{"n_experts": 48, "experts_per_token": 4, "d_shared_expert": 64, "activation": "squared_reglu", "normalize_top_k": false, "balance_loss": 0.000196, "balance_bias": true, "lr_router": 0.00113, "vocab_size": 8192, "lr": 0.00875, "grad_clip": 1.0, "batch_tokens": [65536, 131072, 262144], "seq_len": 1024, "dataset": "wikipedia_en"}
Below are experts of layer 11 (counted from 0) of a mixture-of-experts language model. Rows are named router (the router's row for the expert) and show model dimensions 0-191. Each number is 128 + 32 x the weight over its row's rms, rounded and kept within 0 to 255. Numbers have three digits each.
After each expert's rows: a language model's description of what the expert responds to. This comes from a sample of Wikipedia text that the model never trained on.

# expert 31
router:119163156185153096084173052105154149149157148086119148107123121095102175141148126135102131175120207114094169164133147085133136190102122143074151122139105081116118116153108142126155104145055107123128154141115130180102129101176097155203139149083141100079117083094106122126107166150109188155139131095199123136138111195143029158137084142152138073131164170111119093108123157170141108135104138144105098037132177081064084139142171143173084142086123157144145109094079119180087119113178096096132098146124095178100080136124147094139117149126105103155107168111101151176104115148120123087
Description: Auxiliary and linking verbs and what follows them, such as was, had been, would, became, too late, However.

# expert 30
router:118117135153136135160107106164118169097116132088071126093059092173118102071122135108077155115100159129179108120147104074161092106195116138096171098145169123142100143191100111097123153157147122169176152169183115155132170099168158132131133094120078134116153197190137136154141095134093158065174109145164154159090087072143155132186113106122108130167167081144112129094165135096076139101182153185099089103201064064132072097144120147150150117129134126172158131134139116090114110166139102122087165109140092177116113086209147105045140136127146178147133138113104093135165132125081111135
Description: Middle pieces of common nouns and adjectives, and standalone nouns like main, guitar, total, as in "robust", "literacy", "furniture".

# expert 28
router:112107099114087155091118164071166116164124136155152151125130085093124147089117141096145170102111142082121145139092175155177156102105115109128199192113060209166113167180120108144119160082104188066149090122126085103160170106157110091177141152177074123157127134094092160139173125137106114124123151096134136115134186089176215119132168118145160119096079143155140173146150138186088119081100180174134170150201189130205153114094153125088129160108122155126124118160125149107129130172128125119083099139089100138133141104119081169062173142156098098117080090136129172094144113147115156122
Description: Line breaks ending sentences, headings and table rows, plus sentence-final periods and heading markers.

# expert 25
router:125059145047090125109060111118028111114111112153177125118127126125153137146125126099104135144172151212071120105133117152121176146148105116137106077164174148109114125133098127158150148052149108126152083140174151118186086156079186065109125099148191124164100141157122137115066073142112161181093201145127107113120113176089121117144148145158216136121099123111156109135142148103185174157152147140140121136102131117160077148085105130138100109108113106128150116150125129161096122076202154099152156180082144112110087157119123140164158122060160121137155095049153134171100141114130105114
Description: Common English first names such as John, James, David, plus middle pieces of foreign names and places, such as Hels-in-ki, Mak-ran.

# expert 3
router:115170123137068182094137080115127093181125140106181076118129098219148148163111085143064199117118110142116176123138129144073145156112165168173120158191153121120164143134108132095100112141088080086102168114100131121095063106154120085132123096121169079055081121095150160164143088154173163129138148116101140140129055148113132071114046167165150107108168153185146111141081072146158105211122096166126109088177143117143118136109133136121143130088140160127138111124122142189098180116136130186191170119118137092142078094128176108173133127149091163130115104101134126094121136135118134086
Description: Prepositions right after a verb or noun in narrative prose, such as in, of, on, through, during, against.

# expert 44
router:119095153148177129127160116079101122111118119138147156063145140113155104123151095116137119033127173121153141074106126135150088153113136135125093149152120129183086097111149127063120128081091137106106108123100209164123151147088107207163136091117147120141133186096145117150118143167109072149096101132117157133135153123146159145151145098079150167223137137113096095163132122155089239132090117078172090142122125052141171135083138025119112097137116094135107134051169125137156132092137135066150102093161159170145135143169153126139144147133105101098104166141111176094131143150198091114
Description: Opening parenthesis after a name or heading, introducing birth years, dates or notes, e.g. footballer (born, career (HC.

# expert 33
router:081148108169086150109134186129119155111140089081120150112130080190143079133131160155117122141108110130165140100159157090161108091170154096128115123095118117103170149144065148132118133156173121187139169101201130122129166186142094094137112121130103114092154131152092178089120161117146203135138136139122128156115154118052157068152122126172107089124163112125150078086166100083128107116194111128138090134190069090098059146141113120131069118138149102127103109106145114026071066178134146149096131059110110128112157158150173134137120190138114181178099155110121065160184167131111115117
Description: Topic nouns about film, music, sport and technology, often in infoboxes, such as film, guitar, rock, Production companies, rebounds, km/h.

# expert 43
router:115070131150167047087102176113151100127101119184081125118131159141097146108101116096079134089137158165156205108154087156138155090155128099148061124080131139089135116141126124162121147162130116100129093155101126103128135094134154144165137161132191103123096116099138152112098114116152174167119098070171104118085132164117138077141187164113172176145093135119134144121130166126118143103137186085132093168079116161120123136082125116099140142120147134123088111109195159161168123069114175145173112153182098129172082136170097099110151160076196061209157082071069175130132096133177074160
Description: Colons after Order in taxonomy infoboxes, Cyrillic and accented letters, Latin species endings such as -ensis, -i, and commas in lists.

# expert 39
router:161145105104128110162130120130128138019137139104137066161156152243189093106082120159114104092101117136071092105175126134145131125123150167134110157166127101066135175137134119147128127144150136156127155097112091109113094079162160092145109101175154174135157092139099115120091135126155167131162150168140104156094073087110155135120152109116075127175135094132126143135116155124142087147120101188129147131124106078160089082135168109139179103151108091182143073126177088112122101140196150132103134123160097096103095082126144106144141097091164152239114103156154082139178075151158040141
Description: Endings that complete abstract or plural nouns, such as -s, -ation, -ment, -ness, -ism, and whole nouns like government, research.

# expert 41
router:120096115148157099103081119151166149163200105106146201165172155160132103119179134144200163061133151069126144167122131155201130060138134152103099078153057105124128078114129126181090134067151158141102134106152121115135129165126177152123147163087171153172145114128116151144167133107141133094124124174112159163152088126130194166159131146164125140111054122157142164136120134080146147057082129067201081150203070197131156140124109130097160092135113155099103155083107155094080157132113148123122088133107153175099162132138107084096105122079140075152103139108116151132124132176130152123
Description: Structural punctuation in tables and infoboxes: pipe cells, colons after field names, section equals signs, list dashes, such as Years:, Class:.

# expert 42
router:169139162114102142098154130056140128179109167117187097154188125157157139152104044121114176081096094109095130141139158154082120145101148153172086131184159056096137172131132154170104126100074164049104136098082133124079032095187150078091163130157140108092117130121143131149139128094141145155106127110069122101115087145132119102129075124162138137138150146181132134167074085116128113168110103191137151062154092090187101176124164129105128126126143184117167080111116142169069174119099147135104111150113113135089072113155165089185131108117118145121117125175121103096159147166126167100
Description: Reporting and event verbs and their endings in prose, such as remarked, opined, began, announced, plus of, for, during, However.

# expert 24
router:101158113118101127140155160168148103096112074166117122091091115130082139126132116098103155125133101092152136128163105081105134170208157092155106160091127122147138129139084182147125120198097087114176175138096094119135143134106104154141122158215152145115091118081105097131143155128150166094173108209118090069105106153121171084183070161077158130139075143167132156077133132136108178138114090162086139153119135160189117115121104037180147134093203056098107083168113116147123092167122102159055141150158104123156088165128101137084143101067168138144147117111117147149095123101081115112
Description: Individual digits in dates, scores, coordinates, percentages, ISBNs and table cells, e.g. 13 August, 42.89%, 36.29328.

# expert 21
router:144136138098156085197101105122080160086173186130139113114108098170158080088133135152082158080162149171135161090175098076125057147179140100129121150139167070100096133130139103084133167148092149121148110177144140129157121115162138165115121081177145154144160172165149157165078069180123161157176142179156177108153071141109126122125087092115160165162150110151078080140176147067142189118130133149164104084165104114126094110105103095161120087157161105142155165048155072104157120126159088150128164167110165091154109091134101167124138118106164139171163136088097094163185132133152082105
Description: Adverbs, plural and superlative endings and some prepositions that end or link phrases, such as such, been, least, respectively, years, Caps.

# expert 26
router:202133113086126123197105135161147117048116120144154057178116113170157120113103100113102076151074115148104106097155166165133170148128145181115104106143106059124129195136156102160151134123189155118127164094107132107142091079118162082149126151131135182191090080088128120120072114127159213137122112086153111131121103099066110099107174124118110153109111123062097113093112145145168091151109082179073145124091153143149087058156152142136189144174130117174096072134131097123122162106182158157107102127146088087123082106147140132094133102075143112164115096149149053148147150145161102136
Description: Plural suffixes closing nouns, such as Sikhs, fossils, Sirens, plus subject pronouns and group nouns like they, he, people, members.

# expert 13
router:168104090044124092142122123121081106074143127114167117122109123186144137117095133128120147118142109147078095078189107113127108104168180141153079144179163082039061188143150110106143173160140139127136105125179118116156082139124151087160115114163150126171156121141103152141050084135147163156143199159124164091138052167088098090126129123115163120141105098136097105106162170074129128150122107147125099141124155150159100085090127158154155132116107134141109105083126052134104163145193122145128135211079124118117076131115139189101121127075172133169148092079138068188129154124133087167
Description: Final pieces of proper nouns, mainly places and brands, such as York, States, England, -shire, -ford, Ninten-do, Dy-lan.

# expert 2
router:078178145170168144140130101160150180157112177073062162106111052117099170146137184115197120140142164095147164144137156085095126160176128076118135124123161119152132156116092152134132129128122118177103115157195187195091180127121095140095088146112123121105158146134129112139125122063140093106170102120083119146137106135138070166135040125125083132089172138126108056103175204119101134082148159146155109066133099080147090113127098144132084144139121127109163148154098124094131087154146092055144113057125130122163180114159110112134113127165143149095139175155089156113134173072092180121
Description: Word pieces opening infobox and list fields after a line-start dash, such as Listed, Preceded, Succeeded, Personal, plus mid-word fragments.

# expert 40
router:151142093111135100154110092099157134182178125149115178193183164126102154131170176138195134122155163111222049154138152098144142074104099116171151175189086110164116068140156159127097184152134100132117137099137159130116137098140121105158138126094120140156083188100145130144139135124158109168176107184097127136123069158154150119152179141151146162093119168107149147197095077105138143097096115093144092143088075190113180175139118087115155076177097089084130160176122086087146128176115100143171128132098112153109163084120176081145110154122107182150153139135148118113108112073163136165
Description: Leading hyphens of infobox list lines, table pipes, colons and section equals signs starting a new line, e.g. - Slogan:.

# expert 9
router:112055124152154100116071143123141118047126112169094125107114155092168155162155165161107169152153165128155127220135087199126128152112131123111163098071143186152103117074216126176139122110085135081156120120116113135127124140106123178129166092100109131169121166152215118095129075143140102143075134090158190095175144157176107147122152148131139152161065116094158172131181110107163201168158175163144167073113128101123118157116095069134133132140144138106125156134125148116143189082134087165119142184190162132141122137080109097142163127142117118108118131105126112193090143171119159112
Description: Opening syllables of non-English personal and place names, often Slavic or Japanese, such as Ag-nie-szka, Ka, Ko, Sha-povalov, Ts-une-o.

# expert 29
router:153151104127124145091084071118156142177103198129138094132131170109081149128137076078102180125116092111107087171110138143109115186078121098124094083178144096141117080157161149156153097198026160075098195113098091144089072123155089123106148137133098092115101130129114125123148113148151104159160133103094127145183084168087130115088117141151097174095181106144171156144087062131147139185088148164126105070132137072147062174134136111119175139094131127106116111123126119152097159088066162150137111170104151129098072130140127129167117200140082101072144123097125133120189130127146101081
Description: Prepositions and conjunctions linking clauses in narrative prose, such as in, with, during, while, against, as, and.

# expert 4
router:128088159147142148115178167123129122069153141144153124109120169092119088161174128135119083094111140149125097074093120128104105145131107156128144161144123144115159069062142123047142125089080124116134073136100198140094168136102119186176124109162179099107142199107147117168113135170075044107114069181111125123071171111127155175106153074084113143188156164115126066177125146169100144137116113087179103165117110112089169114097163108130108100149070050215133155084129071129187112118102135081165121101145156139129136097122145146149143132106113098099148123138129149093111162167175126108
Description: Hyphens, en dashes, spaces and opening brackets inside compounds and ranges, e.g. Gram-positive, city-owned, 30–20, 1990-1992.

# expert 23
router:117110126125165038112096142132097130161154120094109154120108141132093144143162071111170190122187122131085121119154124183130147126116103137111102094109163060109073098086101161193101140110143172128097149106138149070123110140081135123110148113140128179175141097136138134138142113145182158157176139155173143126146052114117117105177128155174208110101119137144166124166098116089182219140084153110101104139181115189112106123124076144094114130129110105117141153121146040061098140138129122145152129165108158157103152152115037131140102163129136127213105097098156130101132140168187065160
Description: Pipe separators after numbers in results and statistics tables, plus sentence-ending periods, semicolons and line-start dashes in lists.

# expert 20
router:119113156110113124114014131159079134119124096134103147130142116124162156114120119196110168138210167125120138160156099151091117130110136115123159100127146145130134075086177132167130136075094145098156088128134116132128160184082169151138143125134110123167158133179183111070103046136134106212057164118131178127161117159144139095125132127129143151136121094074145123100149151121154177158126147165160170103091159094107081165143007118156110149152153108107117136137225093132125187062155101116122128162099153103134100121085114103141135142127110092133140145067105174192080127130129160105
Description: Given names and their word pieces, often in sports rosters and lists, e.g. David, John, Bethanie, Eva, Martin.

# expert 6
router:117176123164118159089123140156065030155147142107113153135183141120157116144093110118129098098136121107097190141129161124100147135089091169139154128161187086142114178173113135113126086146099140109104137124124152126183074134108146134099154093199079139125155079110219193124157084158171126114115140148091168142127082133118119073185063173148171118166158163167133107160098119140113105132129110127088088114149140098151157163071151089098168171109130162143148113118184139180095180091124093139183139126120119075146044126133149106105154129108157162122144114184212125090164119145127180135
Description: Past participles and place prepositions in descriptive prose, such as located, released, played, "in Leavenworth County", and infobox Location fields.

# expert 19
router:134181106124120121154106192157112174146075110104162108103058167109115129100137119128158160153108090138091166148130081118200144099081157108116165088120108079157089165157164110152098139143146114117155143143103043118138076199100092155118118180112092139108114111154164122080173152170115148181165124139166133079149129103143110117137104118132156133102112147114117121108168077107173109171071120165136143156159111144124143131138077118164151136144111057090142158155104155086118056140102084154096186115105224080060124193149066121125092116140119179145180144153134145207134156120102133108
Description: Ordinal suffixes and unit symbols after digits, such as 62nd, km, %, plus pipe separators in sports standings tables.

# expert 35
router:078111122162159160143156079141162132087166187131156112112150161100106128124173164154079097140082153148130106120091108077130086188102056121151160145099129147104159087092132082091159124132067090125146090196084166136101192087127101192150155119128119146117099177150165116155144158155059082116087091148122155151092140110118132129158152065077090123141149151065103118111128124158134153128166112079129104117132135123084146118145149149181123124159161133165179211115099126134215083144112071183145126100169120138143157057078110152109127085118087097094181152129093122119122123132118185156
Description: Space tokens before a word or number, especially at table cell starts, and word-initial prefixes such as un-, con-, dis-, non-.

# expert 27
router:164130120118164076181087111118070141112180155129164140120139116161154098092140108147096170082182145160117163085171094097139053137177134124140077146140163073079107120114144101094129177150101178113148116163159140104151085123144136162117131088169181148138158147147148161157086082172156156165181150174157163117170053160104122115130087123128193158151126105168088078168167144060136186108119135138155114088165117137136108138092107088151133083143152130109145152038157070123135137123147090155149155171087161107149088115130101150130150137111182132180152103073116116159181116137189066134
Description: Heading equals signs, infobox label colons such as Born:, sentence periods and commas, and the after prepositions.

# expert 12
router:162144085143101101112169131171143099084146156125116077116086109115173052136177136092100096125107133147125111123078127080110120110174108193146135144137151160182132213162094132089196139212160090172160103117104143101140098080132130144115159069109105159170146152140135161148114118163146098068168115148125118130154172157128166169127120107114156113146107141097083156095143104168109139092080135179065169127125140184104185081126119125164138141119117153124126121164117161105149051167092126098141090170114150125087093160130117145094168076116153160125171093193101050135181084139112068134
Description: Nouns and capital fragments heading place or institution names, like District, County, Church, Airport, War, Padres, plus compass words.

# expert 10
router:131095106131102139095178155164104062110150071154174167114113139086108161117145085067132157154129111089117104169109156132121124138104185114118139167083107167123101113149112156091149131176104112118145124084108110109165144124084142135145111137175118154107118168125107177144163152136154161151093143144163156142100169064189194095142142131103079105119064127160143182098144143128124182148149153088077123151108187143196181116145110142131179176117209109170098141158131150130112125227039130151077154172160105154099139140184184119166191149128149087145091115145118110087096120141099168138
Description: Spaces and digits starting numeric cells in pipe-delimited tables such as sports stats, vote totals and climate data, plus signs like +, −, $.

# expert 37
router:182156125132172163174137103144186062126165128105158101121149165132080177105131105100120173167173182126108150184091119079094152149069078125104086105159088076113107082116140093136151091124078204087100137143106059173082102111130121190131126169084142096150117083107104098148148150131131116150149162119171144154182121192110103146120148101150137114098184132122175168154094125165115108130133175126132060063098151143134116135149155146129137160097144135125069091137088121158094136116099134162124093141153111144084100147111125102104094113106074049101139130103103156241155132158111100121
Description: Auxiliaries and copulas right after the sentence subject, such as was, is, were, has, would, plus infinitive to.

# expert 36
router:148125154079131105134142101134088163060096143169129126149143079117155056132080156123120113126130070169129083080096186174108135183178150131136080115069095158142130140126125161133140133058174112117159087103164155086126170118165176095113084058167166179118147122091124122123027140106154136157184191120123089145110127074151128178125125129066093146126166094150117172118086194103145101129129096149144171146104068141118108074158132151128117143176148145169150086165117152150165101127157187096164151087105105062144127140153129158169173066117174113116104143137136113148108108124109097134
Description: Middle and end pieces of ordinary English words and role nouns, e.g. advocacy, sanctuary, bachelor, conviction, director, president.

# expert 14
router:163120116137159104143134122139150136108082136143132133167143155146091089114054107089088186165164138149062119119125087109075163086092114112104093196121090115064174106151151150140108107121104167164076142114172083108173091148135119127182069183073148066130129066157104191100153140097149153125138179095118111161143089153138095116106170127159161108089102081132137132151119112106157054143099144103180099157111149111138143143117142149069185118079084188115128132088159130174085160100063132133154136156073158176121073060156121137143130175125183095135128111109107166080134143148165113120
Description: Articles and possessive determiners in running prose, mostly "the" after of, in or to, also a, his, its, their.

# expert 8
router:127075085077106058122122170120086197071159115165176083128095147111171115161128111128143138153172123135121118141109134168114147137145182146128117123120179145068155139092138145163121158116160079153125096123186100109177118129113126071121103078120180153095137156157102084098020107126132135125138121133148116093097154125147100140112170151127136161134097169170132146132157160113188161131160178117128130121162161135150097076125136139100129153194101080147118124137116113124136117185157146084085221178141184063133075126071097132142179043064165121146126082122156082112100121115140082127
Description: Mid-word pieces of Arabic, South Asian, Indonesian and African names and places, e.g. Kalimantan, Mogadishu, Abdullah, Guadalcanal.

# expert 45
router:087123130203186158094171153122124110146140146067100180134088138132166103127160077144173117152136120092156093142173153084145057133136116148141117169122103132130100066139157100078093135147073133150110163131120112120133142175113087214091116153159197148199106158112169172176107139084120102107166118145129097164123144098146136107107069189127102141178158155137124150098148134101124163138155125069088164149126136103113160089105086097183155115154197070190124161134126138153140164166037113149103110137140133161099160132060162148173148151135090097165117138127128123061125087100136148169
Description: Inner digits of four-digit years and coordinate symbols in birth dates and locations, such as 1904, 1808, 21′, 29°.

# expert 18
router:152095142078170092159120127092096075124141091137097153078039126166133145146102150072177106145108082114146085130161143099155102143154173137116158114093125140070104196110178083128140151192182176180123185092125137140105132082132123092165143087155116128170171109091133110172060161125134183075108175203144139138176128109121140138117127117074089132199161092164143147114149061131070133133157127127093131189176087147137144141086045151100093121133110146137115082156115156123093111154133118136100113118118133063129157126156101151125093143076096139134184149161093122127161135116100109177
Description: Capital letters and abbreviation pieces such as CHEBI, CID, SC, DDR, and title nouns like Cup, League, Award, often in identifiers and tables.

# expert 1
router:072096113110092144106102152178140101128144086140124156160088132097170110142127103116127165110135138076177135118094149104067124140154138112126136127074175119139139136157086162119115100157064128177065154107162141100107104143101096170086154118217106121086152103137092098104144122095191117077096148137130148115132170105133194137077083149084165091104093097167156184091118150139119153165181116182147183186104178175168128109162064145097130147104184087109098120156156094162097118151114110103075085106090151162125112154139137114165121180156177178111079143157108129137085105084066186155
Description: Digits of day-of-month numbers after month names, scores, record tallies and decimals in tables, such as June 3, 27, 3–0.

# expert 46
router:076138120131155159143138098151129123110132145110080194072109106137102149149158180197145109135118148117146113104124131109143118122153141109083187120091123118173152137135109155096152089141153136132182117196142153182159194162184135178083089116099074124143231191180120110107142155137107105146123132137128132113132123125173102111144139091091081149140145088111081141126150112169101131045107104126120132103166111128092121130126102143128158137091148124139143204143108147095183108141098091079162143131172144103130217128134135162136069136182126203082141237169122108118153130115072157082
Description: Prefixes and inner pieces of less common or technical words, such as co, post, inter, Super, as in Lepidoptera, Aggregator, thyroid.

# expert 22
router:113187113162141163161118111134169173104110206116081095109169074130101197128124163137129093137092165123193141105111126082113152136184109088108159135129118139169138159135079123121136079113107116097147135152102166160111204151147105161108106152092106135155125162179088104123128155075095116111126088077118105128127153101158093166118097135089093097135179100070143114101141116112106097076169088138139141088095095120092115159120172169121124130106141141109209198125159139045152096137128112116097145088167143168186216091121087121054057100164124174097174170139129115091111122124102129145
Description: Opening pieces of split words, mainly Latinate prefixes such as re, con, pro, de, ex, as in "inadequate", "admired", "eminent".

# expert 0
router:146101100128130098174140177105134108089117091126142114104136128177090139139129065090139117074131136107111136066122159153168113159111200164157099131138146118125160133144090129151172121142163164095114102111105151105171096107063111098161149145158156163144155113087104080080115173128136125078117132072154118095154102071104160070086169178190187194128131104107146131116112147159068150143069103143121127153156146161080132065159130070114069095122136133128097077110115106159110123133205129200170097102144089117169116155176140171130133106183110073189162105116139149180175154159151072139
Description: Closing parentheses, quotes, commas, periods and heading equals signs that end a phrase or line, e.g. (EST), control, married.

# expert 17
router:118103135165215126146151109107111112074183130170145141100176154096149126152171165136079125061149152123107163097138086097106097155099122134130165143096134127132126099092145083098114145120083171081137128141078175151121171140105114191171152118173189100180126230140164144188109095144109082133115131158147138113177157147121127129155153062070198196130144071104134083170152132132126194166093171113166078124163138107083151142103124097175140158123138143109153174098116129100213089108117088131160125143083175103160138111089121139161100108130105072088160156117117133128145100131140142160
Description: Opening quotation marks, parentheses, brackets, hyphens and line starts before a title or phrase, such as "Drive", (Pagenstecher, anti-democratic.

# expert 7
router:112073138089137155118152111124121075093079101097150055159152132128177118152131174167097106162107141181109069195175078135149165140173100117146164086084151152191147110135130121165088169115115108108189105172118102152120164084099144138101168125092136139130102172168097089142163095174107128106099174127148170106118152135110113132092109100185154115149123127062129099091180146126132152132144106165168198119117096120084126078144162162176073130128118102100172132153095181127084088096147127164108185160122139145130114162091138190114048122164125128107115089140140103218108124143106131051
Description: Word pieces inside proper names and foreign words, often just after a capital, such as Sw-ed-ish, Mö-n-chengladbach, G-ó-mez.

# expert 16
router:133129126102073071114097183129087139166100093091068099152071120150126092125098075092113170149133106135170134157134115157166145080136165144098132189137190108121080155169140168055154127140153075170138084162178121094206094132148114088092138101142096094143105130096134123123136136163096179088153159130110137101092176150128104133134155140134174104119084163161102125148173170130135108137186117106128103177087150189144123147151145153094133053107063189114101136121171098156123155119115154135080093209114157149098044145099166107104115104101180098133101110150159071124160148117103108161
Description: Adjectives and words before nouns in place and nationality phrases, e.g. United, New, American, Austrian Empire, Moldavian SSR.

# expert 32
router:163088155139089140132131130107079120133102145187078102149080125126179109066103145127126119113125122184185113125118067120112137073102139152191178158102180120153078162179135129093163129108159116177114133118183113128191100086122182121076176121162104107207139170136161168168132068160090118094093112140129124119118159198175131156136158109080135136076120101091087185147165090146127130134110171126115144123148118149123128187160138125123064123078119153168119179131124117142124161165102095086100115195057178144122112149168138153080168118155160142113117108145137044118160160159084145153
Description: First pieces of proper names in tables and lists, e.g. San, North, Val-encia, Maccabi, Spacewatch, Bagach.

# expert 5
router:111094150105093146108117144184137122121139109083116147112066130169160085135109115142103130144109115112125119126137140094129114079159090135166129123103111098094173171163107143124117161160153095163151119151162122163156175128128158099134112141097087139139147132205155118079133128122128224150160135137106128097079098129061167058145083130182142072112120135117102070097131109075140107149150123141096135151151139041094113092195121151119059153092148090149105109132097064094145091149192107127125202078145109129104109151098145189123180155168127194229133117151119059158163156135123087107
Description: Adjectives and nouns right after an article or hyphen, often completing a word piece, such as average, final, death, Nominated, single-sex.

# expert 34
router:123136090101083140142146157087137121170108092106132163119043088130132158084091089152149155123138079081144162127205155149170066116157199135114093168116089105146110156088086117102087155160199105208107157110142125073138184152103118105104160151153080168098131107113146164175159130116185144111079125087149140122154107130127091107164116161142189135139104123180097110102094143067117162139097126137108151163129150136150134142143075040106105156144114139117073108082062097116067107062161184089119088113143111064156100148154128122161125152121154113158109172129169133152144163166115125147
Description: Later digits of years, ages, heights and reference numbers in infoboxes and tables, plus units like ft, km, kg, such as "(age 42)".

# expert 15
router:174167137102112124159129141100082114127113092129185088154116128112114102091122076080116159181107115157082104100134070107092132067108079115105088155163110102083137167180158152110108126123086160183094168149130072068157083178114115123126058164084092071146099067142142175088179143115113151088164189135089098115160089184092078095094139149148179088124127106126100113167133102144135094157096137145118113138146189150136158151125139162081171071110086142098135132090130122175102171146115147103081115144079150146126117166145145156154119154162184081185092060093135153116140098106148089109
Description: Determiners and pronoun words after a preposition or comma, such as the, its, their, that, one, same.

# expert 47
router:166179164075094142140119175124099158118094127147109107168131108179118089094097105160139155151159089142164154041183140176124115126118131126146069109145128129079140133125095081135156122079182173121116139093163137040123052108167175084107147117128164118087141109144130139128164118148057100097191128141091138202059147083090126145110105130098107134081141083152140158149175161138097105091176125125134119149147090118162116120153143160076141078109109114117120084103159145132104108137128110118066178121163058096141138125178134104113200075126124126169065096056168128115152123094141089116
Description: Adjective endings such as -ical, -tic, -ous, -ary, adjectives like local, similar, human, and the word such before examples.

# expert 38
router:093201150151179155161121058136165161116097224112078101115169105111081124114153175155106091148131130112175170135090125065120109150163121090110158147100125147159148136122105113075121075116093112080109112138136183187100195129138113174109089153094112130120141207119117095149121163072085092133139101131118127096143140106160114176082095095092090108131151122092121122137189135140124108064102105142121149066065103121103100144128136124172111128133096141122190207115144150056197095102142114088127129091140162133160193113123099112142106116172110174076146186131102139135120131074138154129
Description: Word-start prefixes such as re, un, con, pre, im, ir, ac, and the stems after them, as in "unanimous", "accuses", "immune".

# expert 11
router:095066103110138135094156115186134136098144158146131096087135114108146074150160126169155089130090182129118170114128150076139099100112075123141178161088113112155131090112138087053131161088126098157106038165126152088106153122108124209133146102125107136088111177125156129172113128119102078094102090120145153136068191105117187194148162091098113117155117164137074038108124171144150168104159112073154110133122077147131171112123132128100142081163112058143111171123155151140170094080103148141164102129135099107097176110138131157107147122113093086176131180123187155100136080105192156158
Description: Space tokens just before a number, mostly years in birth dates and citations, such as "June 1970" and "(Holloway, 1976)".